Below are experts of layer 4 (counted from 0) of a mixture-of-experts language model. Rows are named router (the router's row for the expert), gate (a neuron's input weights, with its number), up (a neuron's input weights, with its number) and show model dimensions 256-383. Each number is 128 + 32 x the weight over its row's rms, rounded and kept within 0 to 255.
After each expert's rows: "gets" lists some tokens that make up at least twice as much of what it gets as of all text. This comes from a sample of Wikipedia text that the model never trained on. Tokens count by the router's weight.

# expert 4
router [ 80 140 127  89 114 139 143 134 104 123 169  90 157 143  84 136  92 114 157 177 141 152 181 103 138 138 171 107 152 163 103 129 143 129 113 179  81 142 168 188  51 132 135 152 126 100  93 193  82 187 127 131  80 138 129  78 112 105 176 105 151 155 156 106 119 167  84 144 117 154  85 131  57 181 157 175 118 116  91 140  95 141 147  83 106 131  92 107 146 145 177  98 124 113 125 110 157 106 170  92 123 134  65 121 158 106 116  73 156 119 171 121 109 159 150 150 105 130  59 165 155 137  95 124 112 150 227 147]
gate18 [105 124 131 169 118 163 111 123 120 135  95 123  99 136 153 173 180 147  43  92 160 129 102 126 171 127 100 104 106 149 139 108 145 105 124 147 112 126  97 123 131 127 117 182  83 169 161  83  86 163 147 156  85 119 105 190  97 103 140 134 158  82 149 113 156 192 196  88  99  85 101 161 139 103 144 113 139 117 146 103 125 117 112 170 171 156 138 112 125 125 137 109 193  76 208 122 118 117 149  81 137 129 154  86 132 122  98 131 142 139 123 150  94  77  67 173 126  95 160 118 117  88 109 102 177  81 149 142]
up18 [106 188 172  78 103 172 127 142 161  63 122 118  55 194 153 127  57 133 144 157 113 112 116 115 132 129 130 141 105 105 130 169 153  61 134  53  77 131 119 203  80 102  97  89 147 130 129 110 125 139 160 197 164 159 119 129 139 138 115  84 129 109 168 132 104  28 144 139 144 196 199 103 137 132 135 123  78  91 126  97 118 163 131 127 109  88 180  67 128 193 136  97  98 121 122 163  96  90 165 153 121  91  98 117 133  93 166 119 138 112 184 102 163 170 128  89 102 163 113 153  86 148  77 119 106 170 118 112]
gate19 [149  51 114 188 114 136 189 194 108 143 151 129 136 140 105 149 188 166 149 100  66 106 164 204 134 137  74 112 166 142 181 126 173  95 101 158 129 126  99 172 120 110 125 117 118 100 100 116  98 113 149 117 167  50 146 169 101 117 123 158  80 112 145 124  50 131 142 111 113 116 110 136 114 122 127 121  60 102 109 121 100 122 164 116 138 128 107  88 151  57 128 143 167 158 170 199 135 130 180 141 163 145 153 112  98 110 104 121  78 134 141 135 130 174 215 142  80 115 156 129  81 114 180 146 133 159 109 109]
up19 [182 110  96 128 149  89 120 164 175  49  84 139  56 156 100 155 165 172 117 155  83 190  88 143 118 127 111 120 134 165 124 130 108 137 158 146 183 108  87 138 129 142 137 127 115 126 106  69 167 142 100 125 136 101  79 121  95  97 155 146  64 137  95 118  93 157  96  79 177 136 198  77 149 113 187 160  99  91 118 132  81 125 164 163 104 123 145  94 145 120 144  74 211 164 153  90  94 122 143  90 125  95 107 132  95 197 126 128  95 144 115 134 109  98 155 134 152  89 173 175 125  99  97  88 122 116 128 118]
gate20 [110 132 131 150 150  95 141  94  94 152 126 154 111 135 159 134 144 106  76 115 147 189 159  98 124 140 106 136  84 132 156 147 140 114 138  98 149 117 117 114  85 124 115 181 131 117 114 158 103 147 103  89 150 133  96 126 121 120 130 173 127 142  66  90 107 140 112  80  93  79 126 134 130 123 139 145 127  92  34  73 147 173 131 164 122 136 114  66 110 175  73 153 127 132 163  98 122 141 136 113  70  95 166 100 150 127 178 107 143 171 110 169  91 178 143 121 120 119 157 121 171 178  95 120 197  86 115 103]
up20 [107 118 126 129  96  70 122 123 125 103  81 169 190 100 129 118 190  79 130 152 133 138 117 136   7 122  57 151 114 130 141 127 109  63 136 130 154 135 159 121  94 152 159 170 105  92 160 133 148 134  80 140 155 133 129  53 108 110 142 151 124 138  95  98 129 121  83 102 166  84 142 139 138 147 173 126 143 123  72 145 130 204  96 119 127 151 153 144 101 139 147 216 112 128  84 151  74 163 153  99 137 130 135 136 108 144 136 133 180 176 130 129 159 173 129 168 107 123 136 106 161 107  80  94 121  74  93 129]
gate21 [152 126  93 160 172 121 152 135 102 106  99  76 123 165 117 164 165 155 113 133  91  73 102 114 128 104 113 125 132 102 172 131 123 177  95 173 112 199 157  85 140 119 153 124 170 149 117  92 165 140 155 106 132 108 119 112 141 160 166 110 133  76 120  83 122 116 163 131 118  79 111  93  77 112 150  73 189 125 124 181  81 167 148 156 113 156 168 121 109 107 193 137 201 132 113  71  97 102 101 121 141  97 128 163 137 114 150 106 238 174 128 116 162  76 129 146  90 173 127 118 169 130 115 171 122 120 132  99]
up21 [172 170 165 118  99 124 136 125 143 125 117 188 139 135 172 141 134 153 192 101 198 117 160  99 155 112  80 184 123 171  96  85 126 123 157 153 174 131 136 141 114  96 172 143  98 100  75 139 173 147 149 144 110 142 120 165 172 177 109 156 132 133 170 131 130 105  65  94 100  85 127 155 127 110 117 146 120 120 133 194 127 109  72  77 143 111 103 174 147 106 138 113 131 102 154 120 123 177 155 146 163 149 194 119 143 109 139 117  67 104 181 152  71 114 109 160 141 109 157 133 157  92 173 162  82 187  86 131]
gate22 [ 62 137 181 136 146  74 172 127 171 127  85 143 102 149 100 114 117 126  86 118 165 145 120  95 145 143 143 177 141 132 145 104 100 133 111 177 106 156 123 175 115 111 157 111 114 120 129  68 181 127  92 141  88  73 144  62 166 199 172 115 140 131 132 153 113  73 190 111 132 129 131 102 125 144 193  94 180  99 129 148 156 134  90  82  97 159  98 124  99 136 122 136 172 127 135 157 134 178 138 112 119 144 154 176 145 119  98 108 172 101 138 101 144 106 130 124  93 185  65 139 134 170  79 139 106 151 120  93]
up22 [158  89 123 143 188 101 128  97 117  95 133  51 128 125 142  98 160  75 181 173 148  91 168 207  78 116  82 140 165 113 100 189 143 151 180  81 134 132 141 130  66 113 180 158 116 123 159 155  89 123 190 117 181 151 102 112  70 143 130 149 169 157 131 109 154 124 139 160 129 115 117 149 134 106 123 155  77 153 125 145 136 191  73  91 170  99 146 124 114 136 105 164 118  94  84 147 118  77 119 126 164 149 113  74  69  81 115 109 117 170 149  89 152  97 142  83 173 110 156 115  85  91 169 133 184 193 106 135]
gets: " a", "'s", " an", " first", " A", " two"

# expert 0
router [141  99  75 144  95 169 123 141  88 101 106 102 116 133 133 136  98 122  82 104 117 131 129 186  83 142 186 129  97 135 125 157 143 142 191  87 113 124 134 166 155 141 113  86 113 107 109 144 129 110 105  98 160 139 130 132 116 114 142 138 125 140  63 176 161 112 153 104 123 133 148 113 127 141 148 160 117 135 137 153 167 172 110 100 139 128 179 166 150 145  92 136 117  90 148 137 142 173 150 136 107  92  84 127 110  88  90 184  74 106 173 214 166  90 168  61 122 134 106 117  79 161 124 119 171 213 143 142]
gate1 [114 134 117 180 158 104 136 151  72 126 145 176 115 119 187 113  92 114 166 130 143 179  72 137 119 154  99 201 114 129 115 103 178 123  93 196 135  94 135 161 140 138 127 133 124  69 133  74 124 119 124  63 131 210 136 212 148 174 121 186  89 152 145  98 106 109 134 137 170 140 143  61 119 150 164 155  77 158 106 151 154 110 119 139 138 140 146 142 127 149 128 211 109 119 154  74  95 144 103 139 104 146 116 117 128 124 137 116 147 128 114 142 165 131 183  79 141 131  74 109 155 103 122 104 107 108 160 138]
up1 [138 144 117 133 123  95 100 126  64 152 129  78 125  80 115 175 140 222 196 186 134 156  84 186 190  93 140  98 151 130 131 151 120 151 150 118 119  82 148 102 181 111 160 136 121 150 107 137 134 112  96 127 154 122 149  69 139 112 100  95 100  72 107 112 139 108 127  65 119 120 120 131 129 138  41 123  54 148  95 107 132  84 128 142 121 145  92 158  89 158  70 137 169 139 120 122 120 125 170 114 122 147 177 165  69 196 145  71 142 123 175 116 140  94 106 148 167 164 130 116 148 111 112 115 192 162  84 174]
gate2 [ 71  63 119 162 143 103 106 107 158  74 130 166 129 163 166 118  73 136  86 128 123 110 149 164 114 132 104 108 143 141  73 153 145 116  83  92 163 109  46 138  83 117 116 136  99 134 135 134 128 135 107 139  71 128  71  96  93 104  78  89 129 174  96 152 157 152 103  74 120 174  67 112 137 130 153 120 119 188 156 150 175  88  41 167 180 193 118  75 153 174 178 108 140 116 135 114 117 138 130 121 154 132 149 119 121 165 166 144  92 137 138 172 129 135 110  95 121 122 135 105 128 156 119  62 143 108 167 168]
up2 [127 131 126 151 112 121 142 100 131  66 110  87 126 117 205 157 116  92 160 129 222 123 166 179 113 113  76 102 157 146  58 150 147 114  54 118 108  82 134 163  72 154  57 160 108  95 138 118 128 163 153 143 151 111  73 105 103 121 163 111  88 150  75 178 180 143 106 119 111  96  97  64 142 140 137 141 132 157 134 151 115  84  45 108 120  67 145 116 190 196 165 157 143 116 156 197 196  98 146 175 132  82  70 161 136 212 165 107 106 124  41 114 130 115  94 129 139 102 122 179 137 151 157 135 108 158 171 135]
gate3 [123 127  95 166 165 142  79 101  91 110 171 137  92 164  87 114 166 118 119 163 158 117 170 150 144 125 161 145 148 187 161 192 177 145 184 106 114  76 169 111 121 138 118  90 109 124 122  86 163 168  94 103 143 154 116 137 139  90 143  86 166 117 130 152 135 143  93 112 141 116  95  81 112 131  75 167  88  83 103 106 129 153 172 132 179  82 135 116 104 121 115 185 153 134 170 171  93  92 113 143 116 131 133 116 148  98 105  52 113 186 151 186  58 160 165 116 127 137 109 174 152 191 120 123 188 113 148 152]
up3 [ 48  85  85 209 106 139 117 130 175 142 125 145  42 166 149 102 190 126 110 138 163 147 118 150 128 156 124  89 135 168 155 152 171  71 107 114 168 148 130 118 104 140 112  69 140 172 151 114  97 189  99 177 107 147 160 131 168  86 114  83 190 133 122 123 198 129 157 151  82 101 110 128 122  92  65 121 143 126 151 132 155 165 100 101 118 121  87 131 143 103 105 145 133 160 143 145 145 180 112  83 163 141 151 181 123 106 173 131  54 137 195 126  82 110 134 137 141 135 106 164 104 126 129 150 175 158 170 112]
gate4 [145 128 139 171 133  88 131 114 173 141 119 120 135  95  78 166 112 153 141 111  90 123 162 120 118 142 126 166  71 110 125 142 129  99 151 144 110  60 126 165 163 139 120  84 120  75 104 165 173 108 141 134 113 117 115 193 139 123 102 111  78 181 131 136 153  99 144 176 116 145  91 137 122 140 139 112  87 148 192 122 153 116 129 156 107 132 134 156 136  93 150  80 121 151 181 146  87  97 131  41 164 137 169 116  99 133 201 114 149 135  99 139 155 121 167 142 150  92 181 150  77 164 168 103 164 150 135 102]
up4 [144 119  90  74 124  90 116 114 133 147 137 151 163 162 106 128  98 179 118 127 119 122 127 115  86 182 145 131  69 138  92 120  89 131 120 174 171 166 126  65 103 102  76 110  66 145  95 173 174 100 122 100 142  96 131 108 170 130 140  63  77 113 127  72 134 159 135 179  93 125 143 130 119 153  74  85 125 112 166 119 136 109 113 106 118 136  89  94  87 180 143 118  66 130 123 149 158 141 133 143  83  98 106 169 141 101 155 169 188 115 104 154 111  70 153 123 150 184  49 141 100 163 110 120 141  98 141 142]
gate5 [ 71 130 143 120 137  93 130 146 142 190 140 129 106 112 177 135  90  94  92  76 106 156 131 114 128 110 143 139 182 148 150 163 111 159 123 140 121  88  80 155  35  55 120 118 130  88 133 167 152 159 122 122 180 137 196 166 127 170 133  87 113 153 116 122 147 141 138 165 147 123 139 127 115  96 135 121 143 160  55 134 180  77 148 112 124 122 135 119 128 175 128  88 170 101 161 112 132 114 126 122 173  50  70 168 119 197 111 138 160  88 109 106 111 159 164 153 159 139 149 129 120 148 100 110 141 164 119 117]
up5 [180 159 126  98 111 150 132 187 120  53  93 124 152 144 107  86 185 148 122 176 158 129 117 129 150 142 156  94 112 116 164 130  92  99 124 149 122 130 142 151 217 168 144 106 137 151 136  48 117 100 114 130 162 122 132  74 157  88 108 186 179 107 131 129 108 188 145 108 127 111 129 163 122 134 117 124  87 109  90  92 120 186 164 145 165 154 172 176 143  90 131  93  97 136 160 124 115 136  93 158 119 142 132  87 173  57 144 174  98 185 152 121  94 148 135 139 124 106  57 119 102  94 138 119 130 109 152 124]
gets: " and", " at", ",", " but", "s,", " as"

# expert 2
router [ 90 114 161 134  84  92 188 104 138 156  95  77 139  92 123  96 192 147 170 182 126 112 135 146 117  89  97  67 121 102  91 163 100 138 117 148 145 120 155 103 105 111 126  83 159 158 114  89 144 170 139  95  84 157  91  86 153 110  80 126  79 153 145 165 166 134 130  87 164 165 151 148 128 126 108 108  93 158 126 116 144 162 134 145 126 147 119 105 116  84  95 129 156 120 140 104 154  92 120  85 121  90 159 133 119 167  95 159 125 130 115 140 130 124 202 140 149 122 177 150 131 133 162  79 133 131 126 114]
gate17 [ 86  99 137  91 108 163  96 152 159 187 157  77 150 148 119  51 130 164 124 113 128  83 133 142 125  81 141 117 173 157 170 131 161 168 121 108 128 123  98 144 119 111 128 120 129 128  88 130 171 140 151 138 135 141 173 115 138 149 110  92 120  65 189 186 116 126 133  97 120  91 108 128  99 174 130  79 121 153  91 154 131 171  99 165  69 110  95 170 128 112 112  96 148 122 125  89 163 106 173 137 166 129 153 104  73 154 157 164 164 161 160 146  98 125 175 168 124  71  62 144 145 149  89 113 127 119 120 156]
up17 [117 142 155 138 127 144 179 120 131  85 185 137  89 134 131 175 156  68 117  84 125 165 177 117 109 162 151 107 146 124  99 145 132  73 152 138  80 150 105 136 118 156 131 127  88 116 140 155 190 143 136 129 122 148  69 130 134  84 165 134 148 127 132 110 103  91 175 106 145 175 129 117 168 162 136 147 105 114 132 164  83 103  97 109 100 149 147  94 103 107 164 174 144 135  92 117 109 137  52  97  71  93  78 106 164 104 170 106  56 135 157 129 163 159 143 102 132 161 112 119 145 134 126  94  63  81 211 107]
gate18 [147 129 164 161 115 118 187 158 122 118 135 111 152 116  96  76 138 100 110 104 108  95 122 170 146 108 101 176 147 183 142 117 157 125 124 172 119 135 147 123 136  73 107 166 180 105 119 169 136 136 124 150 154 119 160  86  92 163  97 174 132 138 120  72 117  97 166 156 152 142 102 109  79 112  78 138 112 116 169 142 161 125  63  92 193 158 162 162 146 140 166 144 168 127  98  86 159 131 123 139 147 101 145 148 141 143 123 128 100 146  81  90 139 128 107 137 130  95  94  95  96 127 119  86 156 104 155 145]
up18 [ 50 130 166 150  88 202 115  84 147  93 133 171 187 116 130 102 112  85 106 132 134 119 126 123  87 185 167 131 134  86 174 146 182 113 159 141  93 106 137 115  96 223 121 113  93  77 158 133 158 114 127 146 124 149 136 128  61 109 142 163 160  68 139 135 107 107 121 133 107 119  96 146 129 132  98 136 163 123 212 131 139  85 137 152 119  65 136 120  97  89 143 138 100 154 123  88 104 101 115 191 121 155 104  83  92  72 119 134  96  96  94 144 171 150 131 160  88  98 160 167 166 163 115 106  70 138  56  97]
gate19 [ 73  86 143 132  98 182 117 127 163  96 165 132 159 129 123 101 173   0 139  99 134 148 203 111 155 109 135 147 116 149 128 147 138 145 101 130 175 122 130 149 125 160 132 187  83 150  21 178  77 184 171 106 153 121  99 163  84 149 122 147 164  78 146 112 101 136 202  96 132 182 201 130 161 115 104 166 119 152  97 129 147 140 140 186 107  78 124 123 100 149 133  83 172 198 144  93 146 116 133 121 133  94  84 121 142 148 111 209 176 163 109 134 139 168 133 159 157 167 140 125 125  95 130 121 145 140 121 121]
up19 [155 112 138 108 164 107  70 129 122 130 180 106  91 157 100 152  67 207 147  94 140 150 174 130 141 129 131 140  58 142 144 170 173 119 137  77 112 109 190 118 104 107 104  37 160  55 138 132 111  79 102 160  94 137 177 120 173 158  78 142 149  83  70 138 141 150  76 111 148  95 131 117 123 152 141 122 115 123 153  53  68  98 114 153 209  88 129 132 135 145  97 140 138 159  80  73 124 125 170 140  57 102 189 163  84 115 121 135 153 132 147 129 103 124 109 124 110 147  53 126 115  76 145  81 146 173 124 162]
gate20 [135 102 135  56 151  99 171 173 187 165 130 107  80 130 153 124 118 123 122 122 122 130 147 120 135 149 137 100 176 154 177 126  85 110 101 151  96 123 155 111  64  75  95 118 123 119 162 109 111 128 148  82  74 125 126 126  56 146 132 177 179 133 171 107  82  91 122 107 133  72 111 100  83 124 106 143  91 121 131 123 112 144 121 120 174  91 120 102 124  89 158 165 115  82 192 142 106  97 117 166 168 120 156 125 153 145  78 110 156  72  80 100  72 127 100 112 131 113 105 149 112 169 123 101 136 144 122 187]
up20 [135  82 152 173 110  72 103 143  87 134 164 213 171 108 111 196 150 136 111 109 103 151  96 140 177 150 136  94 164 131 133 108 198 150 124 114 127 110 158 130 151 146 129 182  75 169  94 113 151 113  84 140 132 113  79  78 146  88  93  81 168 164 114  47 189 182 143 124 158 151 145 137 139 186 146 130  69 202  73 133 123  83 144 136 130 177  75  78 172 150 103 118 112  96 101 161 152 164 112 100 103 167 114 122 107 150 152 105 184  99 160 153 154 136 164 142  78 100 112  75  82 126 109 139 108 154 128 108]
gate21 [154 129 143 135 124 127 120 103 164 158 117 123 136 120  83  96 107 122  84  97  82 154 117  96 128  73 123 134 183 127  89 211 143 135 105 135 159 152 137 168  78  70 147 140 122  79 173  94  78 129 120 181 198 168 148 104  72 147 174  94 147 170 146 183 182 135 130 161 122 203 151 174  80 167 140  77 112 155 108 104 118 113 119 137 139 104 110 113 155 166 117 138 161 130 118 105  65 157 143 111 114 139 125 125  98 179 116 142  96 139 135 135 172 107 178 130  96 145  98 161 110 156 183 159 134 113  82 140]
up21 [139 139 119 127 122 170 161 159  51 145  89 114  83  81  92 142 114 153 172 149 114 119 122  94 187 192 146 132 101 110 154 136 177  98 169 112 145 141 132 157 162  88 115 107 191 202 145 175 193 136 169 156  70 171 166 179 138 168  75 133  87 103 146 160 145 118 101 125 106  94 186 117 130 109 134 151 146 199 147 142 156  94 108 132  97 164 166 132  95 155 130 153 126 121 123 139 132 127  81 115 127 107 132 124  93  73 127 103 150  82 116 112 161 160  90 139 143 191 166 115 163  92 148 206 189  95 181  87]
gets: " to", " was", " is", " were", " are", " be"

# expert 3
router [130 135 124 101 124 101  73 115 134 148  97  46 177 148  98  73 110 121 165 166 160 151 145 127  79 134  84 156 132 125 100  70 159  92 152 181 157 146 104 147 155 115  76  85 105 149 193 111 126 187 115 148 173 170  98 117 177 114 157 129 116 148  97 136 123 118  77 136 103 172 183  96 135 183 124 114  92 143 155  96 145 116 110 156 120 108 158 130 157 112 123  88  68 105 108 113 185  68  90 169 118 139  98 147 111  80 132  51 110 116  99  96 188 182 166 115  71 118 103 130  87 147 101 164 138 129 140  76]
gate11 [119 143 144 142  57 118 126  92 112 130  91 161  94 113 109 150 118 153  87  89 128 137 190 152 104 175 113 127  91 144 166 170 131 132 179 121  98  80 115  86 141 150 160 129 112 119 100 155 147 142 139 145 153 101 132 116 176 161 203  85 105 114 172 105  80 103 101 113 154 114 133 164  85 151 149 101 106 144 137 147 117 145 155 114 116 124 189 102 113 109 104 124  91  80 115 152 143 177 108 106 122  84 116 151 191 215 189 120 136 135 114 128 115 152 116 131  76 172 192 166 161 117  74  90 108 139 145 138]
up11 [159  80 115  92  72 115 164 197 103  81 115 158  42 181 140 101 140 100 169 122  94 122 156  93 166 108 136 126 118 151  80 110 117 145 133 109 167  74 135 132 119 154  77 127 103 128 123 153 135 124 113  95 172 163 102 166 177 116 131 103 120 166  77 143 119 188 151 130  72 121 103 106 136  81  81  64 170 118  72 131 123 142  96 139 148 115 145 144 183 119 133 167 144 171 172  99 149 144 124 106 136 109 152  63 111 156 155 141 158 136 126 193 125  93 122 118  84 104 110  92 238 189 149 133 162 146  91 128]
gate12 [138 129 134 189  98  86 160 167  97 156 105 126 153 108 102  90 137 102 116 115 172 118  91 101 136 147 141 196 119 128 216 106 108 142 132  21  98 119 139 104 101 105 177 118 139 177 139 180 136 166  61 100 126 138 114 156 142 159 119 123 108 126 161  96 142 121 147 141 142  48 191 135 184 197 120 140 100 104  88 143  97 124 195 112 138 122 182 122  81 119 145 133  95  94 108 147 170 122  75 158 113  74 163 124 163 122 139 146  86 164 127 145 139 104 138 160 108 140 117 150 140  96 143 135 119 144 220 190]
up12 [141 121  72 126  97 176 160 107 129  98 154 188 111 113 154 153 115 163 175 104 171 107 115 177 110 118 113 144  70 149 118 156  89 122  87 101 134  96 148 117  93 112  58 107  81 128 133  59 109  91  97 128  91 162  84 150 121 116 160  82 130 151 135 148 125 185 125 106  88  99 100 163 116 141 102 136  80  91  94 143  81 141 151 128 127  99 164 141 131 131 132 129  91 158 109 187 161 110 158 113  88 209 125 162 172 167 111 157 157 153 127 182  99 157  96 167  88 171 156 143 163 156 109  98 112 134 114 176]
gate13 [ 62  88 159 171 156  71 142 179  95 159  70 164 121 183 161 131 130 138 120 151 125 104  93 140 112 127 134 134 138 131  62 157 116 131 152  95 136 158 103 171 181 195 135 128  77 101 174  96 106 125 140 116 127 149 194 126  44  85 133 116 135 100 116 109 200 131 160  98 136 129 173 168 130 146  78 107 114 106  72 128 145  88 113 149 110 101 147 145  76 101 132 113 135 150 152 134 136  91  90 188 193 162 188 161 127 157 113 106  75 134 190  86 153 158 188 161  98 111 129 114 148 179 109 160 144 101 128 123]
up13 [148 140  82 137 109 189 110  84 122 148 174 123 111  71 125 128 141 118 143 133 162 143 161 131 144 120 136 153 125 150 174  92 118 138 137 211 144 103 164 105 104  39 112 120 180 125  98 173 171 103  90 154 128 124  42 113 190 156  95  79 106 132 150 154  78 116 118 148 146 139  82 145  97  86 127 143 142 121 175 119 114 198 171 165 181 109 118  86 153  92 137 118 147 128 101 159 147 193 115 110  47 118 104 136 183 102 126 149 180 103 131 138 132 133 118  71 155 139 114 148 131  69 128  96 134 125 143 143]
gate14 [129 134 148 104 136 110 148 123 140 173 118 188 110  71 163 134 197 121 174 104 117 177  95 113 162 137 130 159 161 117 148 110 154 155 105 120 132 121 168  87 180 107  89 107  78  66 184  95  66  74 165  76  61 112 144 149 136 124 186  76 102 138 153 109  90 171 145 168 140  98 151 118 166 188 165 162 182 159 134 114  78  79 137 103 165 111 130  96  86 107 116  98  90 151 130 113  98  88 209 149  45 166  73  71 118  82 150 152 121 126 121 106  78 142 134 174  91 140 130 100 102 102 183  91 160 148 199 100]
up14 [120 166 160 146 132 158 127 143 137 135 118  89 113 151 145 142 127 108  99 134 139  91  96 108 129 118  89 121 131 124 181 134 128  99 111 217 140 126  90 106 141 124 171 144 148 100  86 104 158 167 165 121 138 224 108 145  68 104 112 140 161 105 181 123 145 117  97 177 127 144 129 131 151 100 127 158 148  90  90 129 142 146 103 123 131 135 125 209 130 108 133 197 158 127 113 103 158 185 126 139 118 141 190 160 110 128  87 116  98 133 121  95 128 154 103  65 149 119 154 177 128 110  79 140 105  91 167 139]
gate15 [166 134 116 102 140 136 184 105 123 155 157 141 115  82 142 126 156  99 106 195 135 129 120 124 119 150 171 102 132 178 182 108  98 136 130 130 106 101  93 120 106 145  93  49 133 157 120  99  95 107 127 148  98 156 119  81 151  99 144 134 121 158  82 129 130 110 110 106 127 114 139 161  91  53 170 147 189 150 150 135 216  61 156 128 122 154 159 147 145  61 163 121 116 143 103 158 131 102 131 188 109 155  99 146 154 127 128  73 130 169 136  65  83  55  77 128 108 144 135 121 144 133 161  70  77 126 108  75]
up15 [180 159 184 133 124 162 184 142 103 142 126 155  63  85 130 120 113  96 175 128 120 100 159 109  66  76 157  94 127 159 193 104 145 116 150 140 103 200 140 111 138 134 156  61 166 180  95 110 176 141 109 131  77 112 103 144 127 126 159  86 192 153 152 144 135  43 155 111 165  59 146 172  96 160 137 115 163  71  98 196  99 124 109  83 150 146  69 165  78  91 141 147 141  70 101 166 115 115 109  98  99 187 149  96 126 167 135  59 106 157 144  67 123  99 115 180  52 151 109 108  99 104 129 141 140 142 140 169]
gets: " of", " the", " for", " with", " on", " in"

# expert 6
router [119 141 114 100 133 110 116  74 148 154 153 139 129 145 156 121 128  70  97 132 159 177 134 171 130 120 159 108 116 152 161  83 110 124 139 110 121  97 169 123 134 149 103 176 129 138  89 176 138 140 131 130 132  69 142 112 171 106 102 175 145  86 126 121  78  51  94 115 101 141 210 186  98 131 157  90 115 109 123 127 109 131 192 122 139 131 115 132 135 182 153 106 134 179  79  69 115 144  78 133 118 107 126 103  92 102  90 154  80 136 105 132 117 126 127  98 155 158 142 103 169 112 106 178 145 180 172 163]
gate1 [153  94  95 129 187  92 167  90 141 123 141 127 156 139  79 127 139 102  94 114 125 146 120 141 140 146 119 153 123 123 133 115 117 138 104 154 133 161 158 140  89 136  96  92 116 149 135 137 105 158 123 173 129 127 135  82 130 113 129 148 107 120  96 103 182 102 131 118 151  98 142 123 155 142 197  97 169 142 100 105 103 158 107 117 139 168 103 172  66 136 101 143 156  85 112 141 178 121 160 116  53 172 104 124 151 172 112 124 120 142  58  92 174 121 169 146  70 153  99 140  74 108 144 169 136  92  73  88]
up1 [ 86 102 104  95  83  94 165  98 153 146 194 145 158 143 129 116 143  73 152 149 143 134 121 112 165  95 127  48 135 136 134 183  97 148 126 117 132 125 143 119  61 117  93 104 142 205 140 158 153 180 149 148 175 110 122 131 108 164 151 158  96 120  45 140 173  47  84 102 121 139 172 217 117  95  96 148 173 114 130 191  99 152 165 131 137 190 145 160 145 144 143 152 141  70  69 131 128 126 164  81 146 172 119 168 133 189 134 163 172 157 138 133 106  98 145 118  98 154 160 134 119 117 139 165 101 132  39 124]
gate2 [201 134 164  40 169 108 131 147 149 128 119 144 168 142 128 131  92  86 164 127  75 113 125 156  93 171  96 164 117 117 154 136  90 154  87  62 119 125 121 194 132  93 155  88 106 159 112 191 153  78 123 124 135 146  97  79 115 131  82 112 168 135 144 149 145  67 124 155 128 157 157 124 107 130 133 180 117 120 182  65 121  77  88 105 125 145 127 107  79 123 112  93 106 171 133 164 110 117 140 121 134 167 128  92  82 146 137 174 129 142 128 109 135 118  96 157  98 112 173 116  90 139 167 132 125 144 156 192]
up2 [133 102 133  62 118 104 141 158 108  84  76 140 110 112 110 173 174 115 177 138 106 129 146 114 106 140 122 164 131 127 192 105 127 182 109  82 170 108 202 129 106 129 146  65  97 115 149 166 144 113 123 136 166 128 125 110 137 184  67 106 127 142  98 149 133  56 170 161 139 179 226  61  90 188 178 145 110 116 151 108 137 129 138 125  77 161 130 131 124 102 128 100  91 136 140 139 111 150 156  94 132 138 104  84 129 120 135 118 122 119 120 116 173 119 119 117 146 111 146 141 112 173 177 111 100 146 143 191]
gate3 [160  96 120 126 164 116 127 120 169 121 133 146 114 108  73  92 166 116 126 141 122 143 159 137 158 151  87 112  96 128 169 173 111 123 133  86 177 184 152 106 157 124 123 167 101 105 141 155 106  90 145 168 169 171 136  96 143 102 137 181 140 117 153 146 106 163 135  94 141 134 112  98 169  91 140 146 133 110 105 192 140 162  72 105 111 135 183 115 160 103 161 104 161  84 159 165 172 123 134 120 145 149 162 102 105 102 166 166 139 157 178 112 134 149 170 140 114 117  95 123 101 135  62  95  38 105 115 169]
up3 [105 179 148 113 103 129 166 172 131 113 128 110 162  79 197 138 154 112 145 179 154 132 160 146 125 157 117 129 136 126 120 115  96  84 117  90 131 106  90 128 137  88 178 110 168 168 118 163 112 117 146 104 170  84 149 169 145 126 134 122 113 138 140 154 143 104 181 111 165 133 128 215 110 140 113 175 137 133 122  94 146 130 152 106  82 127 128  98 114 106 100 162  98 157 140 106 110 127 136 143 126 128 112 122  97 125  83 128 121 125 118 103 127 120 150 158 128 176 156 159 134 122 196 183 163 141 119 131]
gate4 [150 114 173 129 100 137 177  85 129 177 125  77  94  66  84  98 109 178 119 114  93 104 159 189 104 187 150 153 101 120 111 110 190 141 128 130 119 156 118 116 106 139  73 134 144 167 169 158  93 124  99  94 186  72 120 163 146 124 116 104 149 103 114 144 129 107 176 185 124  84 134 118 166  91 168 189 144 123 140 116 152 122 170 153 150 163 155 134 130  79 132 142 110 162 121 155 159  88  98 171 189 100 143 123 153 132 159  69 127  70 158 135 122  83 116 118 161 137 101 170 106 143 125 152 155  73 135  81]
up4 [128 158 137 110 145 106 161  76 137 168 129 176 137 102 119  83  94 165 134  87 139 201 133 138 141 151  78 185 126 121 144 118 130 120 143 113 145 147 119 114  59 157  92 176 200 121 173 132  67 106 141  77 121  98 148 183 140 138 151  89 108  81 141 163 115 105 137 226 124 113 142 166 185  65 179 146 142 151 133 194 157 124 114 157 141 200 175 143 136  78 160 121 120 120 134 120 106  26  88 165 206  87 166 184 125 104 128  71 123 117 182 149 174 100 122 148 128 115 155 144 159  92 126 161 137  55  90 149]
gate5 [142 137 159 127  77  76 128 155 129 154 123 144 154 187 170 115 123  91 198 199  98  82 167 186 118 139 123 107 116 175 114 128  92 104 144  96 114  87  84 175  90 140  85 138 144 187 124 175 148 120 162  82  97 177  68 121 147 123 121 151 107 131 101 149 168 153 103  66 130 156 136  92 116 120 172  83 139 148 145 128 146 152 123 139 116 168 117 103 128  99 142 111  98 139 117 140 141 138 125 125  80  85 120 185  52 123 114 152 104 154 119 183  98 154 131 115 142  92 108 127 136 114 118  98 148 118 124 104]
up5 [ 89 120 128 122  95 136 105 152 150 145 225  79 177 215 168  99 132  98 116 122 123 132 173 153 110 150 100 148 116 132  90 114 108 107 117  99  72 116 109 134 116 193 115 144 169 145 163 192  98 133 105 135  79  98  86 101 173 134 132 137 104 108 165 148 190 149 126 106 154 142 101 160 171 124 154  59 129 152 128 102 170  83 109  64 119 148  80 143 129 120 123 101 138 184 101 138 161 165 162 110 108 110  83 120 144 138  94 119 141 143  99 119  93 143 145 128 129  85  81 130 168  87 182 149 127 118 112 131]
gets: "\n", ".", ")", ";", "\"", "s."